config.toml
n_experts = 96
d_shared_expert = 0
routed_scale = 1.0
num_key_value_heads = 1
vocab_size = 10257
z_loss = 1e-05
Below are experts of layer 3 (counted from 0) of a mixture-of-experts language model. Rows are named gate (a neuron's input weights, with its number), up (a neuron's input weights, with its number), down (a neuron's output weights, with its number) and show model dimensions 0-191. Each number is 128 + 24 x the weight over its row's rms, rounded and kept within 0 to 255. Numbers have three digits each.
Before each expert's rows: "comes after" lists some tokens at least twice as common just before its tokens as in all text; "raises" lists some tokens whose logits its average output raises strongly, later layers aside. This comes from a sample of Wikipedia text that the model never trained on. Tokens count by the router's weight.

# expert 50
comes after: " ", " 0", " —", ")", "%", " —;"
raises: "\n", " ", " also", " is"
gate0:111123112145123147100149120142076159086129135090146105136123118080142098143129067148152155153113118113091168105138126085154120148138124127134118124104156135144103108134147153135122142129128140112156133157121082113088152116133117139091155146134109149157115135157152157120109088117052175135168139133142122115132082170110149103113086153168121146152107109224131166109121128122161121118145111131137104130149112115122124106137139143148137066130134146100132135159125104143135144128134132158158103182084124101088138153131123109152128138114118137099176155107126139133096117130154119147
up0:123122144146105151119126126096140072129129144125162078146101087148108154107138124165113142161141126165139096117124142144127097144155146134058097113094101122129081126077134134118142136116088127134120144129142116137150091105126132126104134134141136158155127110125190088149125117118128163165133116124132104117159148119188191135132126126108206174123107118137107105143073084126109102114143146148103129096108149161178112063167124142115108129113154111112132115129131104149103128138116118127115158165128112124106121120156118099165097147149141139145100123158082140121147127156130130133
down0:117140126148093133138128132136164125115167142127115140123138127124101079131162154145144137083141137125127156106146159131104098159132125114214174117129134125100122113161134165156126135144164174096145104145160088118146117126109160101136128155114162111109096140094162125095122137108107100111132174136164105156115161147073102158147132156131096147096180085130119132109165157126106110117125139124107106155142141176099158093169105115122163151120127140117142122132098097142130108178139126144149149120117112144169124162164170109131111080140134136127147126115119103186123124152114128153

# expert 25
comes after: " H", "H", " K", " T", " J", " G"
raises: "ing", "at", "an", "m", "en", "b"
gate0:160140196124116118104103130095118154124110165146130087135160120200122198136128130103086103132095122124156124131123148128141118088144106121158135125141133150132142119098151172141124141152131086179119122086168120140113078106159153135147076097148136142092090114171142146158162131094121144103136149124116115120113128139128103139146127127152136120085117147161111090124145176116134113108093145114137129118106106106140102109093120114128156123107143105076123141161137159170102124133157119118131143090110164164172135105147133124133095130122131134144155174161116129154088122126153118153
up0:130132156127118119154122148119136147094144104145115094120102130086146159125152163116092143149145136149085103098111161142166140102131113178138134194146140146117130135073122114120133157117060151115180137106161102141163051149126126163130135162150167143120122115132132143162124137163134121113128149152140158149137057154105147110117135145123102071084107156131098129114133137134147106161119088111114136156130091090125126081140127124080124118118151070164142135118149135134105101112170120136131122104115118118106125104172114125125116131138115147133149124146151105160104129136105105141
down0:095112145167143159097151139113120100130142101089142133101081150144133148089151114141133136116108117160118164115069141130145088117116131123122122164121159110142137112184104141099109177109099115131160127125167111066078171160131131126123127164154072112124136089121169119162120116146121142155157080153141122145175130112112119129134118131124128138098100164079103118146139113089126111134140139091125137144122129112116113107122115143146137130164143115127102097157109097119177096149133146125109164153102126113089107115114131084105080124166123127097131108123134163084113102122120132077

# expert 90
comes after: " ", ")", "%", "\"", " —", "1"
raises: " ", "\n", "ography", " —"
gate0:144099091141105117173127197120141104128142139098109139118139193105144117183158122141099110144082128114141111146182132145049104134125113137166121105162118075080120105176148111120138127098133144103119156152123132102120100096153103151141150094129146123136149130145077102144137115126107114127148119148098119082084122109125146093119160116097085128135144112192175151137114129102135112138128146141140113140081111134122111105152136148108143089128147134086137125090110128134102109141150115151105109122131113123134145115150102145142136141140134163131120121143124134158073107130101155156
up0:144116126096124124138116145141141086109134099138068149125127141099131123189147138136098100173118189129147130117153108143132090126145133086190091135162139094100120112185133103112149136113069162098111128153125087086089134131133155133128141108147143145133130132137115137115132114144124117135127132128083155076135119091150169117116141121123127097118132147128127153156115083159140116142126126143143128153108107126117130118107162165101157060101140134109136146091097123100089134138106151116122107096158127080127149144138139155158133148151118149113127130163087120139147132076072115154
down0:155099188126117155140152126112120126114108154110143124091097097083119134112127101157127123164114122134138134117133124107105119093134143113125061156090091155149120124074129156106149151132145149096105105117114128137093119139170164131120144102142131146101147141119109150083137114138103110156106115099149083143134141122101131129143122119104131133049134112137125096121169086122132173122147143125141109074110136123103114107118096159086113091121137131164142161125116122129117135134099177096149119089122127100138074146144145125135147118130144145112165106179178111113108136085118068111

# expert 78
comes after: " known", ",", " was", " He", " such", " served"
raises: " a", " an", " the", " one"
gate0:130122117091103070153089122073148141156154100105165129095139139134114085099125152129137122073119124152099133102164128134099145111187147118126125121152098138118164157158184119138106072128105090140178121149126106153115167137104129133108092087138127138130094121113117142101119160137112090132140127119115093121110118149093107145131131112121132148136150132167083105100134124109122144099120129128131134154100158125142110168143113135200105112102145115126115134095129123115180171093143151141132102136125117111143148164082138129120153147131101089105152130138124112140114194148095132123
up0:126156148150144120144140135159122125126105191159134093148083095115103149097142166096066162150163128143122183156134138123085139091130143155107149150152165140128161115161116164103162124087131133102112098128105147121109089125127146139113093155103145138177108172145153097159131136108149161092102096108139082160120130138113139088122144136117104114129181143141103140118132131116150122155121166132112106146151106131109117121110127080118136149121109110108156146172121087125090121159100129129156126090103112146151146093134092111126154137096117171118104146123103160126129097149142126163
down0:127115126099113156154118103131136122127102137144193123141121121108154145130094154143118167104161103119132097144142111162127091139106158120088104161138149128131164107134109099107116120135133144110192122110099104161076115104165130152129107114096160143157101144138092130143123177138150141125121150109145098114113109142136151103087139130103116149108108154117129143061109170123147137150108123126150074131058105125097085133092143121106117127143108133157167122132093122128130099105102131126175145110137088164114183103113111114079113124140155162091146145126133127127095112157129146167

# expert 71
comes after: " ", "%", " 0", " —", ")", "1"
raises: "\n", " ", " –", " —"
gate0:144083148136100142192119077185142162121126094171126127153131112123135149112135108120066121141148121121116122126167152177129136075131123108138127131129142106120135134158138137149148123127121097112136152136105115142115156052147147130100069140080100134057127116147131133151113159088139112138156151108132118146145137097112123137128082106162105087138118131163116103104149100126123165148138140178153108129164132146161122151153120169139108146125168149145119120131167107140105113108158130126148153134120152132153106124126162118130116154192135125148163083129133143138135149128151112107
up0:193073134147095105173130125161121096120132113138128110139141118113128131099129083126086104115109090100125096129150144130120136144123120133151121106121135146117128135160132080109107128133127087124167184107096155119120150091159125166112094154120129122083095148150145142144077140111138139114163101160172146157181132113115120122146111128141101124170102161133120135120142143107159140129094170145122091121158099121132150137149153143144117126173131186113067054127135089106109093098146128136137123120115145133156134128136127127152113165157139108152155129130117124099151133116111079102
down0:130097169126129104094095123123153068133110103135162121142118143163111153135091157123104103104135095112098102096100124133108142133143121134086167152129135128089141143125135166131133116151112155135174129171145139130140125122123106113176150127114143146122116095129117082108095068114127090153128128128154097141135159125133104091139153100121100138152104096083138147107156156166112119128128133147073107102162107137105091092158111127129111136133074127123145128131155116123101135185101155075157145131109101080105176160102146129147108122124135111117104163135101105122110122150100139179

# expert 62
comes after: " D", " L", " St", " G", " K", " Mar"
raises: "ad", ".", "-", "am", "h", ","
gate0:098159103140150208109121166162151150105120142127119127095140130120103137119120154142115098153135137136151134153128160096134144140106093152120114074098138149071133129139129159120169150183123150120114127120155139157137119158140140134118143077083161153132144128109114118116154127121136118129116159154100122072114143110124086113137094113146130095133129150153096122141103136133105147138096089096141116137154139133156143132105140105101096094147116114097140180127146110117126123101143101160059132102119059139130134172164126112124145123120099108153084138153152086128121125094104169147
up0:078121142135109110126162154120104117161128127104068112101126139112083160110117140097121116124124127100120142092153144102132132127112128078107049143084133130144109160127156102098136113142132140119173130118121104169100097104134095109112128093102172146114134154091158137146164115109150097164123141144142135140129127140164103135128124113119147218139110139119151124162120107126094140108101122096138088149100124124074154127092141108142125090142130104168123139128147182100144113128105108094108124160132080134132119131140175118129116147160131143121089118091152153102148120136105133152
down0:127122111101178192136098141118109138154071181125127134103147123144151142131127103099119128128110112101129159135103107154119147141037102129122151093169122140114113119113155107129145117132145147109162137127144105109115103093154124131104120100130140111121099154136128123112126112131123119172110149126121115144103113162149132125149121192161116146148132141115114134151104138114122138117153106173108136137121150168128119114136093128166187147138138108154113153115113147145141148177123144085126116156095102109082091114136131127167104121085116117106124182156142143144137147148206121180

# expert 6
comes after: " W", " B", " w", " Sh", " H", " Gu"
raises: "-", "en", "ing", "in", "ier", "an"
gate0:119133167090154104108134100118131141131150148107103103146105117107122128078143168131175134125124141132157120155097110170159126083165148129097125097116103087123086162092142101114122158128154142101130143104098111128135139150143080104141122162165151168136150098114141161169142127160134144150182108146117140115109108178145152140130155119134142121110139183117122152108153159139110096116076136151132142113129119123130146147118117104137159133115141159119122092152136122090127131192181089147135096084135113104117149128075115128114133094172132113161094146103139125117168106148122094130
up0:115114102136145107159159107112095136127155130095149137134200117128153111136166107160121116116131152124123105137122169109136113140163049123140107135136153126104138120165107181107113120075154146097151145073095111120119125156120142119097125142140109124140095195101123134122132144106114106105120116141166138118058148101134134132116134144149098127121144081144142103105126112125148120147128093144153136125170166155136131144133176118126125123146144176111061143113148087145141135119159156110133168112165126163133133118159139118137118143143128134098123160127103097100135088116121182143
down0:120122111146105123102096134091112111164134144092163109104109153138121098125096175150145147132110188139140129140154130151109175133075093143114163140122133148108129120129135106181160119158098083132126137120127150091148140117139126109137097107102150071165158087164181108147152140149088140147099140157144110132106146125146113127137129134106107127106095140112127097130132103152113159129136168134126148159149100094129136130113119151111130089118094159152125143137121120125097088088110154071151110134133099126117115118090133127134109109130069128156116040151124141125119114086122099140

# expert 46
comes after: ".", ",", " which", " it", " It", " he"
raises: " a", " not", " an", " inter"
gate0:142152077134133157136118124156100143090124128097140138132155107090155142111106142141153086115107132117133142105121134128169128159175095148147118117126069105149126106137154151134142095088136140163101148113090124122127118106138146117091069139140128113120093131124116141131132115162144156133135141116095174112174070169097140107148110159135092132097092159167129100131163136140146101073154143098119128135143133153131155122143152122125125092136095104129116129141127132110126123109131092129148116079155083178106131100126111150142134106141097047145143158161151078111125152135140131152
up0:135157124088131118174152092118117162127135147136105110116138151169135137103130113141127167171121161174124132109120114123156159148118131143126116158088117129084114087124161145110137174095095128096114090112099114125109144110099133124123186101164107130130115094111124129133135145147145137151123107159167133147134117147114106111080114138162145133075181119093118118125136113191108161143114119144129121103114161122141165134066144144155172152111161114123117136107093164101147109130122095150085103176116134151137137142151156094167118147130157137124073126145138164142170142129112130149
down0:116152116156116136146144155120113136086083077127125134122187169103101116150181134137126107134098128101121137161115146094165126138117081114123114121125135119145123173109078159084131111098141092088125161113142173140115115122150112184126103124115135149139138157124140194117119081123110127095131141095101121138103124113131116133154135118160120107125143159139135145123134092123064122151134129136164123141129096146155125167154142132124149124133111138120129069152133152094127127140142091144138105136138127140129162156125107164146061114137108071104152140153158130102135153113117071157